{
  "d_shared_expert": 0,
  "normalize_top_k": true,
  "init_std_router": 0.0244,
  "num_attention_heads": 5,
  "norm_place": "pre",
  "init_std_up": 0.0266,
  "beta1": 0.9
}
Below are experts of layer 3 (counted from 0) of a mixture-of-experts language model. Rows are named up (a neuron's input weights, with its number) and show model dimensions 0-159. Each number is 128 + 32 x the weight over its row's rms, rounded and kept within 0 to 255.
Before each expert's rows: "comes after" lists some tokens at least twice as common just before its tokens as in all text; "gets" lists some tokens that make up at least twice as much of what it gets as of all text. This comes from a sample of Wikipedia text that the model never trained on. Tokens count by the router's weight.

# expert 1
comes after: " ", "\n", ")\n", " (", ".\n", "–"
gets: "-", "201", "200", "202", "199", "198"
up0 [131 134  89 154 141 110  98 139 174 115 146 104 186 134 154 131 129  74 158  94 109 151 163  93 127 109  83 184  66 118 134 150 151 137 166 130 144 136 154 147 169 112  40 181 129 155 119 106 136  79 149 127 157  84 199 111 118 104 117  78 134 142 113 131  80 126  77  84 151  95 184 117  79 103 157 176  90 102 177 104 147 125 176 118 194  96 177 162 117 182 161 164 163  98 150 104 156 144 144 135 130 141 116  48 117 106 112 162 148  89 140 167 120 105 166 103 159  92  82 112 132 133 123  55 133 160 107 167 143  73 146 134 139 122 121 152  54 100 152 125 162 173  91  89 126 103 160 159 129 145 133  90  90 128 116 114 115 100 162 113]
up1 [186 127 109 160 112 188 164 126 110  75 140 138 175 139 119 152 182 121 139 117 154 109 158 115 142 153 138 166 174 163 110  87 136  95 143  90 179 131  93 132 116 159 105  61 127 167 128 168 108 137 106 159 161 164 122 144 146 114 171 116 117 123 160 123  66  94 170  98 173 120 166  94 143 125 102 143 116 118 155 116 176 122 110 170 185 146 209  96  87 128 151 108 114 119 142 167 150 157 136 188 154 132 137  89 148  92 162 110 103  75 150  88 144 127 149 188 117 114 107 150 121 134 120  82 132 143 144 122 111  92  91 131 168 111  67 102 147 104 168 110 128 155 142  90 152 159 118 162 188 125 150 165 143  91 157 124 122  86 226 116]
up2 [124 103 129 167 165 151 136 128 134 102 126 157  65 174 135 133 128 113 117  94 102 119  74  94  92  87 123  78 104 114 105 108 158 154 171 147  86  77  62 180 190  88  93  98 139 118 137 155 137 168 128 106 132  79 133 171 155  81 105 142 109 154 130 152 145 156 139 109 154  94 159 113 126  85 133 145 120 146 137 117 153 133 135 121 109 122 169  79 117  76 104  88 176  92 136 173 161  41  96  94 176 131 172 160 129 165 147  87 136 100  71 117 142 188  85 139 164 143  85 122  78 162 126  74 128 150 112 166 123 105 164 140 177 139  71 117 123 112 141 142 110 165 118 114 171  76  89 142 161 148 117 105 112 119 123 176 132 153 190 118]
up3 [131 139  99 140 110 185 140  75 203  85 108 145 105 109 118 196 155   8 117 124  49 106 131  64  88 125 147 133  75 138 103 165 143 158  69  92  99 127 155 137 104 121  90 145 126 154  89 137 161 104 101 124 111 110 150  90 126 132  73 130 125 136 136  90 113 108 136  94 116 135  90 142 140 127 118 167  98 110 159  68 101 123 137 103 208  67 187 148  48 172  50 106 111 191 124 107 109 137 137 120 120  98 146 115 143 128  95 137 165  89 116 136 163 139 124 192  80 134  70 124  94 159 111 143 176 159  72 107 166 131 155  87 232 163 118 169 133 123  61 159  79 164 146 135  61 120 132 165 147 146 104 114 117  77 156 107 163  76 157 113]
up4 [139 140 144  90 117 144 124 127 137  81  96 177 119 160 147 137 149 153 158 139 110 131 101  88 122 154 128 172 107 178 100  19 110  90  94 120  62 114 105 128 172 127 121 125 138 141 145  92 176 136 135  85 109  92 141 137  90 133  89  59 115 142 101 146 131 241 144  95 129 120 139 126 130 139 137 131 152 142 153 156 134 111 155  80 125 123 163 173 121 149  76 111  74 123 134 134 163  97 150 111 177 101 179 174  93 176 106 127 120 169  82 137 170 153 151 111  57 116 116 171 172 149 111 133 126 140 107 151 119  84  95  66  92  75 114 127 147 131 156  75  60 137 121 113 136 165 135 132 168  85 145  82 137 103 174 125 162  84 175 129]
up5 [119 185 110 114  86 192 160 157 137 123 148 125 117  89 101 113 130 162 146 107 137 120 185 164  90 121 111  86 136 140  99 202 138 151 170 129 127 126  64  57  97 165 119 121  71  53 122 100 132 147 126 108  85  80 132 140 106 147 135 153 104 184  93 110 125 136 127 113 151 126  99 142 133 161 127  73  95 109 170 129 166 106  93  85 144 144 162  69 154 118 117 119 144  53 127 159 151 113 131 188 115  98 156 122 104 143 115 103 142 107 103  68 131 159 177 113 119 159 137 126 107  89 127  88 152 163  80 102 141 120 102 100  99 139 119 141 135  62 106  78 142 151 110 189 107 106 109 102 101  50 181 135 194 102 144 115 108 120 146 100]

# expert 18
comes after: " |", "|", ";", ":", " in", " October"
gets: " ", " he", "r", " it", " He", "im"
up0 [166 185 120 134  88 154 100 119 112 133 102 142 173  99 116 104 155  44 138  92 164 188 120 119 159 142 118 164  90 110 130 129 100 123  87  94 113  94 111 170 153 117 120 130  66  66 117 131 136  86  59 109 212 151 179 149 112 118  65 123 179 125 109 186 131 116 113 103 122 162 110 146 157 103 161 164 152 115 178 184 152 110 165 147 162 176 126 100 111 136  87  54 153 117 111 104 143  86 177  81 140 133 169 133 141 155 160 129 170 123 120 115 136 117 134 130 160 137  97  70  92 114 139 124 141  92  73 168 146 160 120 125 144 145 155  28 137  74 148 117  79 155 138 188 161 126 120 150 156  85 156 123  87 118 147 160 147 135 147 103]
up1 [204 105  95  78 130 171 171 136 135 110 101 146 117 154 129 108 150 157 137 117  95 164 160  66 137  93 168 169 178 181 122 114 197  88 174 118  99 137 117 160 154 173 161 133 135 131  99 145 103 178 114 119 153 169 135 111 127 165 135 133 175 133  79 163 120 122 145 121  71 127 136 138  87 124 125 109 138 142 124 100 124 144 150 115  99 125 116 106 147 129 117 151 107  78 116 122 144 138  94 102 125 136 138 145 139 129 109 117 134 120 128 134 129 116 103 114 115 110 115 101 126 116  94 116 223  90 108 150 145  94 101 107 160 111 166 132  82  66 155  93 109 168 120 191 134 112  57 141 110  61 117 140 110 132 151 173  77  90  98  84]
up2 [143 141 160 136 165 123 103 170 136 120 115 140 159 125 102 119 127 118 155  79 111 137 112 155 119  90 121 189 121 161 135 145 140  65 109 151 134 110 128  91  88 118 164 102 152 100 101  97 107 137 110  96 105 121 161  75 157 101 115  38 146 156 130 182 111 142 209 204  97 160 113 167 163  74 149 139 164 126 116 133 158 119  68 138  94 125 153 113  99 129 193 172 138  44 164 138 155  93 156 150 107 115 125 101 177 152 119 122 145 101 115  83 121 123 137 164 134 128 120 111  93 119 179  91 118 156 143 126  86  83 140 130 136 114 149  95  70 148 146 104 150 166 130 118 106 158 202 165 166  72 100 154 110 102 156 106 148 109 149  97]
up3 [ 94 176 113 166 153 139 135 169 141  98 165 164 192 114  74  83 135  19 127 104 142  88 127 162 149  89  83 101 142 153  79 178 167  91  72 119 163 130  65 187 144 150 127 116 127  71 125 125  68 121  71 126 137 118 102 166 131  73 105 138 127 123 121 126  76 119 137 152 108 117 117 115 177 121  72 168 101 121 149 180 152 112  95 136  96 107 148 115 117 138 172 116 161  87 121 106  91 116 144 142 164 129 114 103 162 102  90 110 194 143 116 121 165 152 128 120 103 161 135 113 140 159 122 120  85 140 118 134 184 127 113 151 134 166 116 120 201  88 136 160 157 148 119 126 188 167 175 130 185  81  83 149 121 127 115 140 172  60 131 120]
up4 [136 175 166 133 127 125  53 156 111 142  89 141 161  79  72  74 150 100 148  88 149 121 110 132  98  72 130 100 150 158  98 193 156 190 111  92 113 133 147 110 135 151 146 171 113 165 161  69 123 196  86 100 159 146  88 167 128 110 162 132 132 133  98 124 136 138 120 106  90 136 134 136 168 144 120 139 137 152 128 108 140 102 113  86 172 108 119 125  91  94 126 138  98 130 135  86 100  99 137 126  98 104 112 102 115 147 176 140 142 131 146  77  76 110 138 161 131 129  93  79  82 129 116  94 138  97  99 148 152 117 109 166 191  92 122 170 119 137  90  89 104 135 155 111 158 118  50 103 133 124 137  89  45 140 100  96 129 157 124 151]
up5 [127 130 125 140  77 118 121 179 162 155 151 128 124  51 152 149 164 131 204 164 119  78 109 138 115 105  91 161 140  47 121 180 106  95 141  85 154  71  95 147 159 158 135 141 124 131 101  91 154  81 159 117 164 153  98 113 180 107 153  95 165 150 109 142 138 132 117  88 136 117 159 113  80 117 129  90 141 205 125 121 186 156  79  70 155 143 126 114 140 116  98 104 112  95 135 110 148  79 172  97  99 114 120 145 179 119  97 137 134 145  40 141 167 146  95 138 101 114  74 103 100 106 177 136 128 146 116 117 176 152 158  75 167 178  86  50 173 153  98 168 170 173 130 114  97 150 150 154 179 116 121 189 138 157  59 162 170 106 174 162]

# expert 21
comes after: " ", "201", "200", "–", "202", "199"
gets: "1", "0", "2", "3", "4", "5"
up0 [ 78 113 162 177  88 144 113 183 144 130 126 118 118 118 149 111 121  93 130 153 116 156  93  91 195 119 127 153 153 119 129 137 188 109 134 127 129 180  76 124 151 129  20 149 130 197 109 149 132 115 124 107 131 169 134 138 174 133 172  74 148 131 128 108 126 118 117 118 168  93 162 135 135 139  97 131 147 167 121  81 113 102 203 112 150 119 180 144 173 125  80 156 157 147 108 178 158  98 111 157 104  46 126 152 130 126  92 140 143 114 127 118 131 143 148 132 165 136  90 161  74 130  99 128 151 137  65 134 183 160 148 141 158 147 130 116 120 107  88 178 129 128 107 103 118 136 117 192 146 121 128 108  95 106  99 126 147 136 146 112]
up1 [146 134 176 126 130 185 123 160 106 130  70 219 155 127 159 127  91  80 165 151 134 113  97  81 101 117 132 114 182 109 105 111 164  97 106 169 105 114 120 145 101 112  72 134 125 118 106 158 128 109 115 107 111 133 165  98 120 127  89 128 134 157 119  93 163 146 121 145 105 132 158 180 197 163  92 186 134 141 116 125 117 115  73  63 137 153 147 124 122  57 121 165 135  87 102 123  85 104 144  95 120 108  79 115 134  60  69 120 152 123 121 141 133 130 145 170 146 168 146  96 174 107 101  44 112 122  94 164 188 124  90 120 137  80 151 115  85 135  54 171 112 153 143 102 113 134 136  77  94  92 113 136  76 107 160 118 126 148 103 151]
up2 [132 194 114 186 138 111 118 157 109 148  75 178 127 101 121 136 142 136 174 142 123  67  96 104 133 109 140 124  98 103 117 101 172 157 151  83 140  79 159 108  94  93  95 115  92  33 151 145 136 143  93 147  97 124 135 117 130 163 136 144 154 117 106  78  89 106 124 119 110 174 140 142 117 178 104 166 108 178  99 118 123  85  85 178 157  93 110 119 146 209 152  76  82 147 188 139 126  83 152 118  85 118 133 112 129 158 143 105 108 143 137 131 119 146  83 178 140 104 115  73 111 121  76 119  97 103 180  80  35  82 133 127 112 129 112 106 145 142 144  67 109 171 144 186  97 108 102  95 180 119 130 154 121 125 148  98  99 137  62 132]
up3 [149  97 123 138 113 199  98 135  76  45  98 135 137 103 113 104 103 135 129 156 148 119 111 171 140 110  89  96 151 113 140 145  88 163  99  98 180 126 103 202 149 173 118  76 102  89 116 151 110  61 136 140 133 125 127 174 192  95 124 109  85 192 131 122  78  98 121 143 103  83 156 169 145  97 143 166 106 154 133 105 140 120 121 179 111 158 193 126  95 122 111 118  96 124 139 159 114 157 135 103 116 139  86 114 135 115 121 131 124 168 155  98 153 124 138 129 118 110  85 101  95 118 120  98 133 118 102  94 138 127 140  66 123 139 154 143 167 145 128 126 176 141 155 162  70 103 127 142 121 150 113 152 119 142 198 116 125  93 191 126]
up4 [180 170 119 166 105 125 133  64 125 160 150 161 166 132 126 100 142 128 198 124 140  77 113 136 129 116  52 121 174 148 110  74 127 155 123 130 147 129 156 122 176 123  76  95 133 149 146 142 134 159 144 158 165 119 150 108 129  59 132 111 174 162 112 119 130 107 112 171  95 143 147 124 143 129  83 112 108 114 123  71 168 170 157 161 194 114 173 149 161 146 166 154  64 134 134 132 123  90 129 154 120 112 135 129 184  74 108 120 140 153  75  48 186 197  72  89 148 149 128 144 138 150 127 122 136 127 139 150 107 140 105 117 163 141 166 129  38  83 182 189 101 160 113 194 152 120 189 108  71 117  92 182 111 131 150  89  83 157 132 113]
up5 [ 95 190  96 159 168 177 149 156 107 105 105 153 175  86 122 116 105 120 160 141  85 186 164  85 111 122 147 153 126  85  69 162 155  73 115 118 187 135 177 194 115 152 127 151 117 131 120  78 109 162 104 102  70  76 124 124 109 180  77 149 147 137 158 175 126 156  99 143 102 123 103 126 111  45  89 145 144 142 164 127 148 151 169 154 184 142 110 125  90 152  66  93 100 145 111 149  84 111 127 142 148 107  77 163 125  98  94 137 202 106 110 111 107 109 211  69 195 154  55 120 102 151 112 149 143 100 132 119  98 119 103 150 156 159 124 114 133 115 118 110 132 179 102 129 132 103 156  53 193  95 168 143 128 169 167 100  95  96 201 123]

# expert 13
comes after: " |\n", "-", "\n\n", "\n", " is", " •"
gets: "|", ":", "us", " /", ")", "a"
up0 [180  99 121 112 155 125  94 114 144 127 138 117 125 125 149 106 142 140 121 183  97 152  80 136  70 162  64 139 166 103 104 150 137 141 147 156 130 127 110 112 119 122 131 134 115 103 143 198  74 102 104 118  91 103 109 146 169 124  73 125 171 193 138 133 148 106 101 138  94  72 162 151 137 148 136 145 159 172 224 124 133  94 131 145 140 140 113 122 123 116 108  97 129  95  80 117 125  72 159 144 164 145  94 159 155 112 146  73 126 111 126  61  88 118 140 102 116 103 102 105 141  95 123 169 150 143 134 156 103 108  47 101 159 120 178 138 176 112 159 139 119 126 140 129 170 135 179  90  81 113 157 109 107  52 147 121 180 163 134  94]
up1 [105  94  75 124  81 125 142 108 117 127 114 145  78 153  88 130 176  76 218 126 102 111 128 126 155 142 206 143 118 143  35 113  91 116 170 107 163 202 100 163 112 207 136 145 138 180 116 147 106 133 136 162 159 155 161  97 146  98 165 108 132 162 141 127  90  83  84 184 133 112 135 148 126 153  78  94 108 126 137 105 182 171  88 162 147 216 178 119 134 106 132 117 120 111 121 117 138  84 171 107 125 181  97 170 133 112 116 119 121 108 128 112  50 161 148 162 104  90 124  91 206 195 168 100 149  94 130 195 140  66 136  93 125 122 147 143 100 141 109 130  46 127 166 156 134  49 113 111 107  95 122 194 161  69 124 177  80 132 162 121]
up2 [124 105 116 122 128 112 206  86 117 151 111 142 164  66  69 125  68 134 104 107 100 201 108 110  68  38  66 156 137  60 206 108 146 138 121  76 168  88 113 131 109 169 152  82 126 124 149 154 126 130 152 142 124 136 136  74 107 166 108 197 161 121 103 125 181  95  86  87 183 153 164 126 135 163 133 167  99 128 165 120 154 114 168 103 105  86 145 153 123  92 161 110 134 155 135 139 143 101 112 198 149 155 231  88 140 155  65 114 196 157 115 142 141 131 150  91 183 124 148 178  97 166 109 111 130 104 144 142 148 132 132 122 109 118 145 182 118  81 121 102 122 149 186 120 202  91  94  92 124 153 179 130 158 130  90 112 116  97 143  67]
up3 [134  99 113  80 140 126 177 162 128  76 135 137 142 135 121 129  97 106 173  58 176 110 130 108  99 117 108 135 143 217  92  93 161 161 129  81 126 147 111 138 128 125 115 145 139  85 173 136  76 132 130 103 146 106  94 132 160 158  79 136 128 131 137 105  27 147 188 152  95 104 101 113 148  85 109 131 153 145 146 142 123  93  93 165 156 147 127 158 140 172 120 121 135 140 106  21 136 140 197 134 143 160 112  91 123 124 105  68 159 159 137  91 175  77 138 139 133 152  97 101 114 115 109 100 120  77 117 131 151 126 100 125 156 124 182  74 137 100 103 157  87 203 160 130 123  92 125  87 148 147  92  80 185 131 172 102 113 159 154 142]
up4 [134 171  87 105  68 141 138 124 147  98 114 148  57 118  80 108  96 133 179 147 190 126 203 112  92  65 180  93 124 148 116 196  95 124 135 107 110 157  62 158 112 113 132  88 123 160  44 143 166 109 121 139 105  37 145 208 131 131 153 141 150 120  89 129 157 111 143  74 134 145 112 106 108 154  95 164 136 107 128 163 127 116 135 109  94 209 161 113 135 140 115 142 149 163 143 141  95 147 117 119 156 120 137 143 143  58  99 149 150 161 126 132 152 110  90 132 127 145 162  84 117 126 139  98  72 128 128  97 136  96 167  99 190  83 118 143 168 118 143 106 187 126 108 120 182 150 103  96 114 128  71  75  84 216 145 122 177 131 121 150]
up5 [147 151  98 107  84 119 135  99 176 132 119 196 118 147 127  70  64 126 215 107 204 160 118  93 129 126 136  77 154 106 116 164 167  82 121 121 132 117 155 142 112 153 162 106  81  91  90 173 145 120 155  85 111  93 178 132 154 143 161 154 166 110 152 117  73 110 141 139 178 119 124 121  94 120 126 119 123 173 107 117 131 121 171 116  97 155  86 144 169 170 195 119  76 191 149 125 133  68 140  48 118 139 143 152 127 184 121  95 163  84 163 113 123 124 180 111 146 101 125  91 163 109 124 107 168 133  84 124 110 167 115 129  87 113 111  96 151  87 113 157 108 158 161 135  42 130 142 157 142 133 156 162 128 187  39  92 132 134 127 112]

# expert 12
comes after: " of", " in", " H", " to", " on", " for"
gets: " the", " The", " was", "ly", "et", "The"
up0 [112 136 173  98  94 129 138 113 103 129 147 161 141 166  98 140 119  65  72 120 126  79  88 135 106  58 158 114 122 151 112 131 172 116 124 118 140 141  76 188  86 145 133 144 137 149  84  86 113 147 128 151  79 113  43 174  86 143 164 109 174 171  92 119 127 158 138 184 104 160 137  89 150 136  93 174 130 117 198  50 157  71  85  78 126  90 152  78 162 161 131 159  91 121  83 120 144 119 134 160 109 157 141  85 138 118 116 111 146  57 120  97 105  61  85 116 144 128 165 169 143 193 126  90 105 197 103 157  80  88 137 180 215 105 141 169 129 123 113 122 183 166 197 144  97 169 145  94 131 118 110 153  95  88  89  79 131 153  93  90]
up1 [130 108 198 139 138 114 105  61  66 117 145 128 168 119 118 106 171 157  91  76 121 147 167 136 184  84 103 103 132 157 203 125 132 120 153 148  91 147 128 139 121 107 110  94  96 111 100 122 128 161 122 129 110  71 139 144 115 121  99 131 172 146  90 127  85 112 123 140 114 132 138 119 181  86 150  95  98 123 168  84 109  88 158 128 144  87 105 129 100 146  71 160 153 116 103 111  73 162 125 154 134 150 137 163 102 137  78 145 107 124 157 139 119 127 134 150 125  98  90 157 168 115  83 151 154 117  98  98 147  84 106  93 123 113  95 151 143 154  50 129 160 139 142 114  64 142 117 171 157 120 147 131  78  43 134  72 137 158  74  88]
up2 [135 118  88 196 154  99 128 171 112 157 111 165  96 115  76  61 127 182 193 100 113 107 110 192 118  99 122 146 126 131  65  95 142 155 146 108  81 137 130  94 118 162 105 134 115  66  59 125 122 145 117 135  94  78 105 110  74 141  98 119 175 137  96 118 144 131  98 164 143 103 123  81  88 163  87  89 116 129 117 111 102  73 134  94 129 103 184 108 176 169 133 109 140 116 146 144 167 162 131  86 199 130 142 152 118 110 124 115 102 112 160  72 100 127 148  92 150 103 101 111 143 143  77 116  94 154 151  79 146 107  65 164 152 148  85 140 207 140 105 145 148 140 120 124 179  33 116 136 135  39  96 185  74 116 108 126  82 186 157 108]
up3 [184 124 125 144  98 139  67 126 117 122 128 170 116 110 124 100 158 132 180 144 116 116 119 138  96  76 129 120 214 151 135 114 151 129 132 105 155 125 136  93 138 127 155 112 144 141 105 101 149 132 176 132 135  69 134 175 139  66 200 122 141 173  86 169 159  64 100 159 106 125  83 140 146 117 118  95 135 142 142 154 123  91  43  57 161  89 146 154 174 140 200 119  71 133 110  29  87  97 144 164 140 137 104 107 145 165 157 135 171  84 107 135 105 197 175 145 138 205 126 130 111 121 106 105  77 101 172 149 109 117 119 183 127  96 129 161 112 137 107 142 102 103 161 103 155 157 160 105 116 115 169  89 124 111 136  82 185 118  62  98]
up4 [214 163 162 138 107 110 154 159 124 181 130 157 142 109 108 147 196 140 142  94 131 192 135 126 168 127 114 124 172 107  33 100 156 132 169  87 109  69 116 122 115 112  96 161 139 174 146  73 121 128 134 146 142  69 110 152 139 101 115  95 160 170 181 152  78 108 146 125 140  96 149 138 133 130 111 127 157 118 122  69 143 108 113 166  71 139 161 154 128 192  95 211 127  81 128 136 133 104  57 110 157 115  92  94  78 151 149 143 135 116 134  53 123 141 167 129  88 152 105 110 153  87 135 114 108 125 112 101 192 170 194  90 124 145 119 167 143 144  82  97 119 151 160 150 105 110  67  74 166  95 138 126 114 144 126  76 143  93 126 170]
up5 [160 178 102  85 158 103  58 182 122 148  82 139 149 139  87 115  49 108 130  57  85 116 101 131  64 144  95  94 122  93 103 101 115 173 143 115 145 103 137 119 165 167 151 123 144 138 112 142 123  83 123 141 161 130  96 149 141  47 106 157  78  99  93 149 109 115  98 126  87 128 147  79  65 123 141 148  68  94 109 139 139 146 108 140 131 140 165  98 144 127 132 117 112 149 102 151 130 146 100 160 158 147 107 122 128 159 198 134 146 156 116 158 150 145 200 159 151 184  97  89 102  90 103 108 133 161 101 114 109  94  91 151 151 113 152 155 148 153 129 119 142  83 163 198 166 110 178 117 129 145 150 120  96  94 135  75 153 147  94 170]

# expert 0
comes after: " |", ".\n\n", "1", "2", "|", ")"
gets: " (", ".\n\n", "–", "\n\n", " ", " –"
up0 [ 99 128 112 136  97 125 131 147  85 148 140 154 123 152 133 104 132 101 122 100 192  85 172 174 152 125 154 125 116 165 152  87 115 127 124 158 170 175 119  78 104 127 192 164 125 139 186 144 155 118 160 107 114  71 134  90 124 154  94  91 132 157  93 135  81 160 113 194  99 115 119 125 116 154 101 113 103 150 182  89 120 101 148 109 119 140 125 120 145 136 150  86 160  75 151  87 112 113 176  79 107 119  88 170 154 137 127 114 120 129 161 177 118 112  50  92 139 169 120  93 149  19  82 114 180 187 111 146 104  62  73 163 122 129 161 119 114 147  79 112 137 103 151 108 157 106 151 116 116 183 138  94  61 208 178 121 161 112 135 103]
up1 [163 116 128 131 158 139 139  99 100 118  87 151 165  79 129 106 140 175 165 118  91  82  67 183 146  81 124 180 154 149  99 162 171 101 140 119 103 118 143 128 111 150  93 173 159 125 138 145 147  78 110 148  96 116 114 115  97 133 174  72 145 102 107 119  99 146 110 117 146 170 109 164 132 157 130 153 163 161 152 173 132 156  59 145 127 138 157  78 103 132 147  65 128 111  93 144  99 132  97 137  91  78  85 158 182  67 103 151 133 165 164 130 103 121  55 174 144 121  65 113 101 148 145 146 174 136 200  81 173  83 151 112 109 148  67 126  91 145 154  96 135 198 143 107 100 102 118 102  91 170 173 208  81  67 110 148 120 159 135 173]
up2 [126  57 205  98 120 168  61  94  99  96  78 114 142 170 119 143 129 179 146  97  95 106 119 108 134  85 173 147  80 180 129 171 129  63 125 126 118 149 124 120 113 167 182 132 131  89 119 110 115  80  99 158  75 133 155 163  68 112 115 214  96 146  56 122 131 134 177 136 135 107 182 112 157 164 143 215 130 138 153 142 124 130  89 144 178 158 217  85 100 121  77 211 116 133 133 125 112 165 160  73 141 132 130 185 126 163 122 100 149 134 121 126 107 163  87 183 175 126 119 114 137 139 113 153 161 166 144 143  57 151 145  92 120 147 103  79 155 121  97 108 134 136 120 116 153 128 152 144 126 109 119 151 104 110 112 117 128  79 113  83]
up3 [165 234  51  78 179 151 179 141 137 122  69 170 144 103 162 156 116 134 200 107 151 116  62  63  98  53  87 127 138 136 102 209 159  89 163 111  96  72 159 153 181 122 130 131 101  81  93 156 112 133 115 147 135 122 140  93 120  98 138  56 116 148 183 205 178 173 195 138 135 113 141 145 102 132 118 166 107 162 136 108 132  52  81 155 128 127 153 165 122 180 138 142 122 117 125 151 155  33 117 177  67 168 169 149 113 196 132  86 102 110 146 107 119 153 171 131 173  88 127 138 106 138 127 131 171  96  69 184  57 125 103 201 152 124 111 179  86  79 123 140 108 165 150 100  93  83 150 138 131 142 106 118 171 141 138  53 120  81  80 152]
up4 [116  85 123 128  90 156 176 152 114 130  58 160 112 198 144 113 107 127 124  99 131 137  39  99 125 160 126 131 102 170 147 107  78 101 126 116  98 128 161 169 150 188 119 158 125 123 145 172 117 105 139 133 117 104 123 118 139 130  89 115 126 151 137 146  98 165 147 177 123 165 142 151 159 133 115 103 150 139 123 148 171  66 109 138 154 158 201 134  93 120 104 160 133 153 113  77 139 140 140 116 131 124 102 141 132 130 105 139 102 146 125  91 144 109 152  81 104  69 104 103 131  95 112 189 156  82  93 120 124 132 136 120 155 121  93 128 193 100 156  73 137 121 144 180 147  89 179 103 143 101 138 139 173  64 123 151 120 163 117  99]
up5 [129 126 109 133 126 151 173 177 173  98  64 179 112 170  95 107 128 104 121 144  97 173 105 136 147  96  69 161 178 105 118 126  63 137 124 121 119 117 126 123 146 111 120 147 139 109  92 133  64 119 193  49  95 155 117 137 109  80 157  65  98 184 155 202 133 121  82 154 131 135  85  86 180 166 145 156 162 134 110 127 160  65 172 111  93 101 189 135 116 137 117 125 107 108 101 113 100  93 140 152 130 173 131 151 120 167 125 153 176 119 129  89 105 167 130 132 119 157  31 135 103 125 105 152 171 136 147 119 136  98 136 117 133 148 134  84  36 138  39 111 162 177 109 125 121 144 140  92 162 172 144 138 112 127 108 144  90 138 134 124]